{
  "n_layer": 12,
  "d_model": 192,
  "n_experts": 64,
  "experts_per_token": 2,
  "d_expert": 128,
  "d_shared_expert": 0,
  "activation": "tanh_gelu",
  "moe_layers": [0, 1, 2, 3, 4, 5, 6, 7, 8, 9, 10, 11],
  "router_score": "sigmoid",
  "normalize_top_k": true,
  "routed_scale": 1.0,
  "balance_loss": 0.00677,
  "balance_bias": false,
  "init_std_router": 0.0234,
  "lr_router": 0.00105,
  "n_head": 4,
  "n_kv_head": 4,
  "head_dim": 64,
  "vocab_size": 8993,
  "norm": "rmsnorm",
  "norm_place": "pre",
  "norm_eps": 1e-05,
  "positions": "rope",
  "rope_base": 10000.0,
  "rope_fraction": 1.0,
  "qk_norm": false,
  "attn_scale": 0.125,
  "tie_embeddings": false,
  "parallel_block": false,
  "init": "normal",
  "init_std_qkv": 0.0426,
  "init_std_o": 0.0528,
  "init_std_up": 0.0609,
  "init_std_down": 0.0609,
  "optimizer": "soap_variant",
  "lr": 0.00467,
  "weight_decay": 0.0,
  "lr_head": 0.00502,
  "warmup_steps": 200,
  "schedule": "wsd",
  "decay_fraction": 1.0,
  "decay_shape": "linear",
  "final_lr_fraction": 0.0,
  "batch_tokens": 32768,
  "seq_len": 512,
  "doc_mask": true,
  "train_tokens": 364000000,
  "steps": 11109,
  "dataset": "wikipedia_en"
}
Below are experts of layer 9 (counted from 0) of a mixture-of-experts language model. Rows are named router (the router's row for the expert), up (a neuron's input weights, with its number), down (a neuron's output weights, with its number) and show model dimensions 0-191. Each number is 500 + 40 x the weight over its row's rms, rounded and kept within 0 to 999. Numbers have three digits each.
After each expert's rows: a language model's description of what the expert responds to; "comes after" lists some tokens at least twice as common just before its tokens as in all text. This comes from a sample of Wikipedia text that the model never trained on. Tokens count by the router's weight.

# expert 46
router:482472446492501531454541511534498571518438506438484552521514488492495493489542508555507494640460458490504476481462520464470429550434517394495514508426496516533467449536507554595532495526453545537548544569546481545523515490413574483516503512538468449484493544427489526478510523430518416518488534467489524490483482546525535457487465540499433497482558449520500500454439501448492500524468533465538463519554514542485474444547527541455547505508535505483559520496476471567484557520555477548434543462513482545465461441511429527507524453475529526444583408564528485488467496517506553556
up1:512477490570507531453424424547590492442448505559533501467478529530540582489547472493553498532474491509474510449470468555492520529474528521499546565531505492511505460496558515578465506502519496477498435519499552534502463491532520487492460542525513511425557460567472493480592461440546555494545525522444535485484496487500472499414491448477452494484494546535542529517487509498531533559471436517457425510516440484480543483529454541541533473423531449558542477519524491436506501462516521402477548521471550445525465532437470490579596578527480550514547414544516522472513457528559558565
down1:543455532534459519457502517536507452460521504521558468490503578512472540514422441432508539500484512431497437442522439502609438499459525510428450514482484498456520531491475496529506499489562477496470501473508440521479452492393509476553533476468446491523464548500466504505478514493475540545459466518494463547481475489493518478491465464529426527503506600444469570403474433495410504494496458564505507536483521502498497484455530552487554502536503475392510504440491487473539508552411489503440450499544483468484468466513483508424517453514564473487573483519478495551611449566421498464
up2:455551492484534446544477521493519544530528471535476485500501485517461531440535520574471432479492540473512473439417525519555558571548505538468513518454500503557429471461515520493531427466591513485534498520497460485491510527472490523496411457524490429540468422479463561480439462447529453549522487456512549558574495543493465506432478553532546505512503534534515424504480538511504503508483526540511480538477448530446530438498515517559526565527517451454534515498433463515443455556478571556524574514519536481505543521473437584440484488584554453502501373517463509544480515519446503548
down2:548475532557520456466487521456527535493506563494407460557539494495492545558453537468418530494450477493540500508559522449545507424550487493543509459504491523487467554557485415489546515593528480450468497541485470560497491544537412492461490540507428564499480444567515514494475470586530557522481534427463472433443499496576538529507487550519517471477481516490507513467473437511503463492473413471545415458524470456501482509496478544448582431523556493534467529504485466525536573516581454449476499526487516526520504452569469529522530524490550567491514531432466562532480460504473552552
It responds to: Table headers and cells
comes after: " |", "|", "==", "See", "===", " ·"

# expert 36
router:475470447503532490504519475528480536497490510532473549574481522439494496490507533466508447552481464516548425458498536549450522536491519495545469560439537497533535459449449562538490504521530504547544463511474465469476441458480518477474436482502520469542484516476524530483561452455456473546398518451496440526548524531580548500482517456481478506499580442495476392472454516468485450531453536474468465583522547474493484513567503563541525534501449497462565560526482434472535534541555560535432473558448529534502457496567469587406458500497465563493571460516562556490467469514510519571
up0:498521511544479438623420508554515501480430516529444536526485484469485459514524523488518426499498475508496482524491530475564508523385459571551456489474541517478464468464520470467506480495490500518495530527429486502451504449490546445539414462516503450485495503563524457464488528513473425546487523480532471569529510560460468557428476541554511543517531449500495538534491466504540509599483516540523589549461509485457422465509479495505481535454453504530533500485459556449520464546502443421500489557613510415462478483483466525591528553404486508484561484514489500543523485520478502451
down0:541524477492543541468488451453459443518518417509446535542524493470461473571410487488509510480570473477449510527540497540471451486499417487496471499516460500483456522441456530468512546524527512470431514540572489493532472535490525487487489489573512457484552479503441498496544490475491484454518480441517588491448513541519489450521492525498471555598464559460544410535469467495561486468560478481509459432551499475568567507515448501466555453463566480471532428460552560516494398460552462534530449457486501548513500461507490485538475438560503475497357497479477518432506516438503456493
up1:479531529503491439477491511501527509553478501515533466564499490543472437487570496480463519516590462466516476507505489516435504552509533398418427536546437539522448484514499476475478465487522521506546468524582427531482495556535504519483456481525520556525436487544546507568489461480544528517544465488527508461510523543466528485509538513541469558483495414488486522534582520437522455521501569457495520474497481492516574478478608531545557497553487450530445469512460551458534484555566547566500543577469441465487494517466500579546562533558537439500415506484449483485487458576526551435
down1:487406505493469513493425492463508454506576543481452539456496517525530437555451528501557546555446551509541521565504450509576487488435546501543467483476511487534497549528531429522472527452552409530558526534554484468513567487495543463522490552413384499490555501439511591573512524434514506475444492427497487508541562431480514553519480470483450532478495518484459509451451526555525553452423475573511485461462529512473554447448510513557457493440561490562519433414477515493499473464469486490472510475503507503487487542504472502541500516513487543527511490534582492439502522498530455508
It responds to: Census and table separators
comes after: ".", "%", " |\n", "0", "6", "4"

# expert 17
router:536509483513491499532502505539507557528424553486517410480545494480494508507581558559571429557563517513470549478504463462462468596501490478545409552398469521585548454527516569521493509506496598549573509591491513517460553549488506454502515523474489483498515509464473486468593510431431479509516504405464535448534471579493569459541537488554469532499517489539489504470459446517448490526479472494478451527507512468569485494546504526458527550546494555562413536553523471493476590460497489490500524479457533530485498513536461522457484513485440496489483431542487476465515504470499487485
up5:567528424514451501549441582492482484554465513437514522594519568511503466517544503447519443513504497522489469493400471504545492569533532478543448521463600490498551461538441483514525542551512559492587476528552464519446558501529511498427508496471435506544452464427528458516500525550543513475438531516471480506494416503510513516472495564485527469517491508532452546558518507510471551521470417512446530479422500544405472488489515544511555534541552577456507495557583451510512584496499541510499448553525541456495515487511442512509491538517483495552490518515492518456467398531501477510
down5:477464529496469533458519503539485456481461573500472497546444523486521451504536542501478458504512484543517449427491450550455630515487556489555537478533479424515455435461474492472572524465438495479472520543490520492493537564453542434493520530444491542469507522514532497502461537519507500549571524489453499555511535510498508461523527565515556510480421524549487550430546407488528537392376547557571520564536562521457484567487560535476470476548490446563557537469474538515525503465485449471504478499557487569446534526497514449445486492482530525486454486538520501535524485499487532570
up6:503481506509477463479580523557541537559517544571491465526533527486502610557452606523489450470560536460429493496497501484473458525511448569495441578492458549469480525425528516501480545499442480513515553519450477498528512554454406448484547469532531533561422530449482508529512459482486543461503494496485479485504512504484564521509518568533492495509554544483487541493562487464440560533426459549496554491498560467513429433490515532494534556510489571490465419477547526528541596514542485539512454553497526405492500506527525528529412475531460535500483480448482465461480519510564541521
down6:469497415469473477540575518520533544558513435516502496532519508503451521466440575437503437470411509512594546533505476411557455447478487532438477503506452537510498493534518484468498447467434498429500545489547520443517488544518514574481576469511526495475464457484494555480481549412521501509484552496470499420503495538447458482457491546511500395461566468558531557591475514566505449580521469446552464523536523516526489522520487468482481535577528487547472441517589551527543461520454445435476537547492456481507525476546492506468552485547446480481485536479525505543513534510519492496
It responds to: Pieces after B/b
comes after: " B", " b", "B", "b", " w", " W"

# expert 7
router:503466472558542528514467480517479518519498495444467524601483507542493517535430502560538464496488502544506512492454478535431474524503541445514410517453505523548429425509499513518568527483416561535526495488549499508535555484509475526531500511506505488604562512444440519458535537421471429534502526491482521541553465497556504425502594478544482448468566436510560470465497611436478481485499503537472450505568514554500526462478495572472471480443491502535505468504540505570484468526486490522536526536528536461463535494569426493456475457501502519462585451490530550486521468390482525455
up5:574506548500505539453422478547495498519506461501505440547495530493553554430492462476461452477519520535464509474495549445536501519532424611559536496426503471536491504425525547550498414499470558483479561491475421489468539545493529468504507572546511456480473505525517515456450555520449548577463501520453561466538504518509526517523474480540582528557551455525549489536462530423462465494556477465505535559520521504496500491449503510442516441512523528467495549512438565516437532514540519483558563492520452469517474501474519571531581444561495494472407510551534476449543578533489543501
down5:543470535460553576460521540471494520549543536566498499478460550479522443484463427511473577601569487520552498477509523510519502501486563443487544451476456443544513489459478423478481548556448451515523498520523511491500439493483444610419539517522427561498442484507534573504552486526483525440471545473545474476533512516466475488482522491500547451524514504543568525509494528486446484491503466494527502408501556491509526460487484418521567468467461556454452449511593545494540373511501494488519442455474513422488542440482476532461585519516510458492532500521495471492454487503500433497
up6:524438475470483530481472588502517557465520505551438485457478530504473468433456463464482425511518435522470534540468508521499516554479527496432488527494572541458428487477522405461575544435473449487527446533534432523475504471502481544506491541471525538543561526457526474404477494466546485542533490575496563501533495467514596429564562468469504409520513459499519516481551473471485499474554512493563486512502488516550474488496515508490465510499410499462535476505536506511509492454474470496538490519526527573571510490553544466488518521472484486442441450498436546388518495417418509417
down6:504516504497473496412500504499437468505475525567523430543421493439543473601491515541509525509470461520463560491511521506532509499527445587516601535500523494550586538449524503487553491515566477478492526583504485500522552478519514541478501513491577440559572453534562540489531497465535520407551470567510538541486614467515463500575538521527434549486514470471462554449517505526499530522529525565471481521493498521534512490466466572501499476505557583511586484516461543538455483521573524485494460496597488489399488524480518506514475537547519460490484545541515498461483550499514487559
It responds to: Infobox and list fields
comes after: "\n", "-", ")\n", "\n\n", " |\n", ";\n"

# expert 54
router:519444496554453546541446478533495500517507511578441448497515489517447513506560509502545461462467458585522528541491479471541448523467524484450469496441413538518492489479447471536546560475491520544548394476513517500552500504531570474466480532543550474528484578429481483508555515455441513560476528513500531513513433547549522447517493453485473516535510466501528511488502505516465522494449504486472508532524556461553544443507485560481579515462430530484487501452471491586535552517509516494420518499518513513433547432535440518509417458384498511510609524575577507494500490438549544547
up10:523481499489515549473502502485527461500463523484486423480519522541481533456531496482513487485531496593587493456473485484555462534540526473555512506529414499546537546534548509494484485512519493511463498494551509528456558466460446522468481485512466506534453511507508518501476552478481408451557540461485498512514551550502496490476533529447593527544532590507499573557500497533464459501484393416585487486514544426522487449578458450438583502425491522507458449446445423549513523451449457605497526547560534494506428495510529478528471564526441553483544417510489541546473469510515516483
down10:472571544552500469512492471453464548466426540536509520475460509473509448482426543554485486507488532441518516420439527562545574471536436492420471509471455467434530580549494429440499590610514505489515543523437461523536486521513490482554465517517470471563483518492454508549438607520528559527507459458527517553509398464470474480537474487515496592442513541508460505509474462529448481519509502505506528487493459477472491495489540475483475463461462544561553454534515527496536535525488539453482454427484465573543556443587571479507512518469466487529470508563533466475511491519470514472
up11:488568463550477532525451505497513489435544551544513508508428534516494508494553509447505534510423548498484464497528482473471485526454458577570472504498522545508432537460556447502510530453457433434493501503518488494535473581516496438493511490429499481449562506500506429444522524484477499475527516480564439493466443509458500459507576530409516495532482489491572518496489530525564484502512436477468458490443518509429436542412488481531520649455549510509558478515462632498522513424530485522489487567506561471492531486514475535494483490533480485498517507471540476421444481502550557428
down11:503449452483441533472585456500491549513477530452517488538548497433520442473455537433505490521531439513511487471542467511507500531514587449533569438510442512571479470511490582413503437576520500501531544483484496495556473455448484491477462519492514513523548541498530535461485518586388480496472472579476542470533531448516523595483473423458502556459498506479460465473568451482496501477512469527517514441483488511523512514516533439550576433503465460459556507517438451549435592509454471523458483406508467556427519482509504518516583511495505534557491500507443523539468502508512534479
It responds to: Articles and possessives
comes after: " of", " in", " for", " to", ".", " at"

# expert 13
router:469477516549487534456440441489472543477450489515406461514487480511400516492495527544592461543475498519507493495461518503501486524470508450519463494450561531568483461518440575576561534516427530555544464577544560552464510435468496482455519467527510441514495532484416463552493527469469481518442528499497470524550477546463521492554544475570445461521493429551479471507512538532512539565412479421456496531486497487508480472540592505467529548517533508527510503528459490531565559507497486499477541517514501568483490508541398541464478437485561519490478473548542572449397521471497482517
up11:496508500516588496551578510433485551456490492486522445467534513483505496483553532516510554518500436491464523524532576548532458508495467513472518501537534466511460485500471493516521482460547510523527478491463547577503554558528453511488478578541437516478603471469551527499568491447502514450566415492525532558473521495445516448558454520446505522478475473510533460525387458530497479424527511521554500517565503467551472467469539530479406539549515490561558552547464559522450548475498468495507554619487489441505438527484577514509489524537497539496510531568468514557500507480441501602
down11:427468557471439523510440477412565524431506452500443463509439490469552527548504502446508515473507520449453522486456455438562503559469517538435530554572494445434486499540479460470490485530508490490484447572436515559509468450554495512466423486528501547503462495465538489548518471493414587545527541447538479493542466540496554531539489489506504495463505534544472546464496513473496481557506469520493510502476508488478419515446544489402423557497477484483423521499514501531484563479551431473481490452502531415483505483527500467493480503450543478496504506622469457490492468573482556402
up12:511440468472471513439497596532443499557530517536480500607433488439488511451490543528551393443468561561460524481453529562494535493571566473456470549508496572446492460493519475489565593522452489537457549563530458497573546432426459451456555518504534485535523549540430506460479526537508512511593470519526492504496439473491499461488530524488549501459478473518493479503547518457492502459550467587483452520509543484537501495534457409447528509511483490454454516527460530442514501489555461572481471455490530480530490529483478515515552505511463536495551552504517503502604492464502530477
down12:484481433522492470528558479524508496540475455499484565460507543458529435520476461466406467518494535513507499513482491532539475409432515460502441465537533492544450446483500528486484490467549541520459533513458504519518470501532428468489494519469493521511490460473542580492521514440527535509508497492546481446493402442532553441512521448511582531463485570526489464512488553526559482469611471506506405479581530548515533491478513431528562507520585395540573470474509538556458473498427505459487525484474505439543544538494459547502541452498462451491448413456482404504495566479499494508
It responds to: Places and directions
comes after: " the", " a", " The", " north", "The", " is"

# expert 32
router:486464526551468509499521478510544603532495501545487486558535566504489484505462569570529462532491483504550530455449498522469495528484552429486472592450528556518535500473455547531451505494480487558576472555549532510528435468538546442467467496541445481503555563408430497541561513498508522452513585487464506538513503476477488498463551506483499501463537465507482443461531480390485498473472432457466518558542491429551514518467473494502536511493467498522538502523441538554481534563449505495433567496525468551489482475585431417484493468404531487551542445500488506521559487427464518546
up1:450464561511518483524488578531509473539440506510500463524484519411467448516506532517559491491500555560446513542471530471451483427416532436517513490530523519450436553568554504474499499557557436493505500495464527538508464459434491463566510522484584498543549482554503492462527491534465563484572494487485470553517502473479476471494548482570479450500494481508478586547534585459433493501552440547459443571483518598510520444504447507564451436522485515471498451428484439626485496542539556513504541529540511499497500508516430511523522499479545461513493474498506440512446459463562528477
down1:537502421547468539504538470483558415470485519469477438471452481496554483490563580500530467561566433576540472510465509589484511521556496522480484571533416535467494568466452520548568555466547536514442488462507540461529561534494500499544518470567514539581450511468549490459443516515544578490487576586561517518569490490487476537498444530533502573489478502489527571466456476494571460484499557499445476502537507485498561534460517493507498479526465523531472501409542479491498445506513465525476520548504485524514483473484463503490415458528572496449515514436492575470498479520462438453
up2:554540528480568408502564427556445451531442605552434501530511595482543550516503563469547480467464457432516471490448506545455560503450438535523464484494495423512477499469473540530604511492483440490545517481544500529452512502463517507543457502525581546517532520556426494533502464511471535522419525548447498512470554530497498485450467510547478490515458491485550462510528462508550542516461463469502482506518479481517432450411421521430470443472518518536501532515458503511491470467459460477427483470542472541481404550530533564456442528505459489518498503503512530533507460474452475462
down2:501521521481526478475462525539493472437494460490507485452547466491487420553501494542619504464468517444461510476423478550495447555527542456463479523425482554489484553552558549498455490487489462504408509481503519502510507525483464441455459452578432516500571560442538436494535565506480479472469481437549480473537492589496502561458514438483552486503567524553477523485542534496467449474481495522487477500511464535468511534509502457515544518517475520500568460536457516550505388559466484457507480493536483460475488430490547524594561499566520533523457415504437482448470537483463449417
It responds to: Initial capital letters
comes after: " |", "-", ":", " of", "|", ";"

# expert 56
router:440474537563445534493463446553492557466438504476437425507534534514518469551473467502527442542427518553531517526486527482484492561470518496436525523466457485492523416470495523528438535453508560525544488523472522512482503517412504451446465565538508474530567508478453471566493545441402464481491526483448477491482508521552601539464544471429504511534508476530454485483478458506469543499477483472416460547581518506573558435543514520479576458470453508478534477506548456550503530521546546480426542501483469585489523521471434496451437429440472496458545513535515499436503466481537479526
up3:498493519527478483531539451569438515427540499465477502513478469447479580551475517500470537470477465472497571465449533496568553562472627503488489521481432481474481496549459502532528562479496555464535480543505533429470520511448508436467487526549520484535474507489535571522550552539536542429396536477511451472507551566474560540505471496477512514540516446520410497444438427453482482524537478495469535449586565458554492465481497462553515499518452480462501438492548568492544501494466521467491446541427498519484520504524528458552488457468471623527529534497548482451496512485531450514
down3:513547440490489533532408491483534465550499506485546542507441536526524458465507432489535501550533466460470539562564447448537438571505476522477477578509443475486542483508520537523469501500453454466451518560481497573517590548531474519480578539432531481553529519455475561464501477484541536458529501528573501511540450506545512524528534512501517440554425481507551558522480538592501537444498541452533494500504542488491544469456481487462578470506483494507533568470506535576562545501469543474433583537468510459481501584498474575424504482502565475468533531443537531509431522573529493489
up4:522460476528500516529439526555542467550493406501463483514509452490504505513437470537595508479445562516467496533421543509535473506438520494538512432491509491495542471534422493510504567436490516391525519498506571489522460515486442530511523514478532488529533452391512445476488488445496446512473543511510449561494517452556465487506530497498477502474447509513475588438533466458541514514557524549484439497477520551489554523537573528640464473497516569480529536576575534478533492511527464470522516508575470562522494487494468531547544478471508476445375505462528491483457521499482557512
down4:559501544531543463457476492439471466553538446489433449536480431557477583526464514554488496490505554516452532451515459492500529441580519555532491516459492526499520523503498499482481459482441446530454531530567498509460550558542496498547472433465507455588528505505477475508516507564617537493490513502454520478476548472503504501462445516408598541508568525480603539541471551507486487508443519549513566553437492512496490512510452487435477541541456445441435545441489519549483450481519574480490468489492524527563533452526472429522508501455514466554518451557539466502526494531582494480
It responds to: Letter A and articles
comes after: " is", " (", "1", ";", " as", " \""

# expert 39
router:529456492535508495432495411533449578469502490540457407499474502524525589492517486542525401512490429527512517517529504523525508514512562479476499522524491530532546440530506549543449525515571551507525471562510423485533543523503510491480509543510498416484476459452497480528511582478479490509476447460511484518538435490519543533491552452471467441498507520459436471473509513546499516552491533475418429527585503479521486451574491505471557489528456474478557493511520555570531554589532556521501535496518555507546471521569469567486459523517517492535513469579579474420557421466508421458
up1:481491527530486537475481551567418500497517475490461474551392499549508507465537492486522508498499440537537467514519497551564449484432537493439538544471523487443516496473478429437491483568498490482540507606557482483461467508432510488515590510484535533558574513465566518490553507478544532564487502459467513496488466472542536542545470415533537523534486489379426491461437486496474528487487468465472504527507520489466524478517513520440490498600497505466489474538430516512431442611552531510521502453514499528518520499467437553469562483488541455556579471485521547501548472544421475525
down1:446492465455506475607563492426512524543498511459534510565539492501487519503473514483552576474456490555497500508482497497496442524537423575507527515480529520462477534523500503454506469509464444481493453427602499551476496472477477489510492519497489466530519487518449510519508526480475471467481493485538603413466556486492521532577519572525428562469536527562485492496502469501478447472462495583480483447470503435475499444500476521505575478479504514429569467574560482471534514514569501535468548516516487439503484524437484400501520447391554492498462543414475552452485506428585516507
up2:493493469471498425485585474528473434475509563511485442487515547452400449500533470397556527477498503481509542564460555477494409427477511532523505432443539523474512518521542557514475535475486541451514525474515529458515520499452519458488532400520535462455497515498487447531540511516537473516507462579443492444466505418532500559495480484510474486468520422457538487569421519536466573482496494388583519485535555551478464511527465496528488508479455516419549480528501534483550569532470511541518497515531500407492531492518510530506489477462499491528468494451542491474487543481417588441
down2:543500443450484429462551480539519582575540485455366517520594471480466515561473482486519434512496519552527491491491497526517412504492500483387488545523528540553561483470483479510532458485592537455490516479503479550483497520485530515529509509512540462515426550554483522510505466475549462529553558469504461515524459585599411552514469557496531508506462524486516551500552483477547479512497515461546490408491494476516501546547522458510477520482490540481474414486506471503512460532491527574470421475463489462538584448462473461511474429475506456537491531495478549471531540535481419522
It responds to: Hyphens, digits, consonant-r pieces
comes after: " ", "0", "3", " T", "4", "–"

# expert 41
router:500454513554505548505460447538402520476463488541507523526529527439491466552463567504532501493498492623500513483494531558474472523490511494480415484473450477485476469512488527502459542513424547511511484521480486476439472566437545486514491505573531466547492510465404515550502594486486496478479625511496490491507485487428504521488509543426507520515491534585550377484458499461497444516530505449480463491540552488481535482553492518546504452480481468536492472511501513566529511575464514548504548438580506575478525536513437480393505506557508542471528442562507445446535492512557526477
up5:485489474538478504515431538476511484470564480497522568522496439489497533457544550462490519484501507522544475459605478491463456451514556487507467493526540511459507545434503492474498549435437567527405494547530467524467452503533605476451495480523487515495525456535502493504465511524525448487553521550433441473461499519505421581493418485510578462484512527479479519519566537485466443539455437425558422523576564507464460479496507518567526471522357504505446526505479513489508513540484496466476515548483569490531495545520477432489498488534524563528479434541535558541534454447565515530
down5:501447534455555501466515464534503459519603561493361497503491588488513542509541473527476509513480468518543483532519459477485466506485520513506539481457466437576467544508562450501482443561460463411475543503537466507523495478453496518425520521494519464511516566468445515509501551470455520516501557473436492501488484508506520535415441508502459403471508508413486559477462479520581418451461506457470459509493462461574469522494575496550481547501464518529551537441491520468465525447525454533493543533438534435439508492502461457523520513539522543535503586474429561470463478493553548475
up6:553470418488562577505482520505522532454523542460477524505470538509470467553510547526566530478510537473460450458484541538471485490416513484489465504474595434439569470522593532487444522522471494561442502505505495486545554526494500435518513550518500520514450580467487540505462503458556461496572493453501471454493467517460491567508491485475410536525564490482543534462559472475458559457500431368526421496457557453504492421449457479474493446491486488495502537500505514522493483446507528567497480551564428476507444498477478451541445463509540584534514509486469442490567528502500549492
down6:553455544441624472442512536517529491493457522543590537581441537537523533472544518529511470507451478513555554554494468543552459529531434461472536511483474423445497422490527500500485487492572502565509475523502435511506483509429560517470553485532473445554541481473444571482526431470483525523513460442532464465533540468438525427521489469477501571525472530512461529507466491562541486518474459527444449517462483492467509530574526447472484526538471512510473403470534530472501527532492461482443508520465538552543496458420538399488523477476518443495434500511504548458472489507595505497
It responds to: Year digits and f/n pieces
comes after: " ", " (", "–", "6", "4", " \""

# expert 24
router:489461413528447541514483485587525572533425544560384513510537521453481468466456519553542517542463464558511516524515489480452503588499508442546437459516477514545489551518478520510541515438484542491515518534457506487449479417458566505498485545494496426508524528472434485489574583473476522505465481488463511545466516511546579513487426506508502491504500510556528505499507521431468548450491563483457450525512555496565433484476491492555574496473486491499550478499527530509559477541483596423496511452483531529490506567535419523413520468429518512508535465544519507504576448511465442522
up1:477523552532517580455532451549542570445482464566412407502496516488536480474474506519522507512476484500479517522487499447522521569526433508493477422555498463501474432552426509514469531442480535540505500468419515493475515473515532540487554548505483504445467488531561495542514560416478485520537459533386535532548475564525513481555450553511473432496582576438524439488485486493445532495499561532487528570507528538459494474501529485498484502530504484476519465490465515496539428463415535455503553486453512529484525479469458603500477493456446606512452444469528495513546524471470468438
down1:558625521518478540457551456490474492481529576475544436442450525456485536534528503523450548522492558435515481415499487501475485494483454546532547497485470558506573528442551529528535489518529494469534441477556464536489550495475546468489538412519579477550487496517526467506517410526562565501516606431541492532554493505523497524476595481412472542447482469514538554495561558507503465487479504450538506455465468495443481514516502544555518523447468529466501549508581519539548444501522499580515461552483522458477518551518513517539537481538460513512498495592448497540510473468523538451
up2:517464487512444493562520485461471472453495590476505439531424496475510555568477572503498548517447489537478499441511450557498515420445494528450469417462433549445504579512497473474528525484453536434493504475461477502514539488511489506503554497467520494582524529484499515503516466477490461457446568508490459541439420567553543496565554524561505435502494557486529487531569461560437531494479533462461520478568446535477491515459544501426459447429492514394509498475478508447547487565550555516566512498548503519435480592541511482494491557481497493497555519528454440462500480470455517522
down2:529519486496520491433507554538529506425460457527480458503559414468514542444518471563439507529546462515492545509528509459498439531465552519615464478506553458548448481546530539573460483458584531528453569507468514472605530532486445452466536460506556528470555489531420570477421493429512544480530528510475478529507550471492503525461448487534557520460482471467438512472479529498469448456550502525563520515501461451506552459464511532496530498588496454526477557589509513508563512524464456543454520490510517487558532539491566525556474526423452522502517485512506461490538524502559441450
It responds to: Negative prefixes and year zeros
comes after: "2", " f", " F", " an", " re", " U"

# expert 0
router:456474478520500493500506443600520544490465460515436465546497505492405493510538509476543460591526476542508554511497487508481465533475501487514448489468501513528504496483544478539472472423500592540517491466502540531482503458463559502465457522580546477509503453507445466508488497448515526544472501455525499528499456501580538523506505409486462451568545425572462522408431548521446511508468543531421452564549499531556513544521477589532519496430502526515551458516523509501477623488476507526552567466500514484464511549509440512438406490521518507472492465530533506440493562546592535517
up0:472530502511502493454488578516469547428461530483557492478518448532530487547534505410538480546469530504562527501404527421514504533503472532494566488446503535511481514488579435556452574477463528536536505529444493522578473520530533480494508523514521429460524453471483421478467449504501532476460517474472438534491516440501527460559473491486532565558537523428466430483453520484509479518489559429493538489506518512496492487544520524432559495558546585507418507431555494459543518529555507528507517466551498447499511624544404558522503558512483448469498493492479426457455540464518485481
down0:428501488537507533530454507467527491545517518502531490466529510506520511611497528526513518518504511383506560434538485519551420517469506472507495485548542533499528531482500525541492507478555566494444489560466456500471469465468502463496485521437487477475508469503404498530488445478533518512475442487502572588503552485540536455520431436591455493540537570572527486464500446476573530579536532540511557444483458445486566539546511545545511516528415456462475466533466375497534497533519502499549530505481477442468444545507507544438509541468518505556442565465421508517491475485517491555
up1:538576467500484435528496500504534471539544481515509458518549521481513531464470529481553470554552499509492478456467517488542528538551512441447477498485546539574545565527523418517490516355467538529532476525457412589479442509500495554492477502546488523558494438540546531478523477484522526416470531566576531491516510548527543468518526447501416558510515509523549462465510481489486442472511621468463433493496519507489494470524513504542496531484524566533602478424490516486603461495547503426484488476509552486470467450545509469516457487493420448515490549508460433506547494509504533517
down1:438481492479507561526482526466528570556486523511463511551482466546592458552459539498483529478438564413512483484547544482505507447551488478437486495496514486573489493517506488540428479522507474460450546462423435467537467529521485554463473478499484528493513442512436465488507518493490508421481420552541461506527452501533451491434481493466455491570452478482542439463468423596409551479487535475515457548504529399550458529513557494523508512461475561481511451448475531582499483498542486496544524456560469539404471450561516445501470478488529549526540469482579522457552525492522476511
It responds to: Short word-start fragments
comes after: " (", " the", " C", "-", " S", " s"

# expert 61
router:488441490503470555463474525536510545504377519462478438510457505479522475515534578565557443479541487507526521426459510519513492527478549495451438465490520487561515460506490532567520536443483518554538454517469579490520470477517514455494442476557520464579466507398508522464500526481463523516466504458491461498506524586593555533455566489549486536464533443475532464399512477475484496555443442458513464493592582463518509507533491473496539489492418530551559468479522484589499513524499504508458544472508550461496490550473422495495478479484540519546590509530560467462467519520505523571
up0:490498510452441494490487513519547467459508561437527447512538488480475516496585562461449477417508559524529520476493554528502557517524424504465570545507529479576516537505528455434519492542441440520523482495507517428507518548483559503552527531565529427547510453479525486508419463500559602483560512533513544516524533462477564498521548460513456460518455497434459553544590520529467535435471552449476458525443509539565498480488549519521444539556493588542516497513455504531465545529555555431518520532523488460551547465501477534418501493515567513512480475509533503455541454453421492520
down0:503570394535522546525516520517474511457512506497509545498523531491468536480420462477512500475546391477578538514580564528475436538539528513469533512484449514429550445522487447497555584441531512566402472506526490470523544465543498450413456552498503588415509485508559526522553490514521546519501520510504542589524479486490481412520491471452471480511551524479423513453501512463486453455534451505572502453412531492525441503501480525512500508536506492443528574484483477446510455508440469533509536454533479450506523506480468492513476409510446450478514511502580444504489546475512481514
up1:460507414427510528454518495436462515536477465384505443511463504501474527451484564579572507498477492575527520456520481467430526477443501505470483535529523540467500483551512528511521557439497505520468490586478540475581463567468506469507519438563441537548494549469514547519527535510443507483617558442500485531455526570509543499488468508475465533445522447471460540445477465519474536540496550543468466511561538502477522543421528464495479475505438561517449532470423477453513595508541511562490479533455513516507466505497493532521551494440542507536529459501517444505479432490560459562
down1:497485456487533530492568453536416473495490540498509515440490566484509551410486441514505468518510453361535470491526552476535533528535576506518544483480512516487565545537481502494433490450485584498471586532470580517454511465484505571473552567537483490526477508558510552557569431431519474499530455575543494467487462527524534526515418556507522507477524472482499492483490455478481481484505485534518512508507525512461451575473527403489514475488563527488441519526499547557529475460519465428398497528541527443471479492442473548543507534564492475574566570491453538534528511511509511489
It responds to: Table cell separators
comes after: " |\n", "0", ")", "3", "4", " —"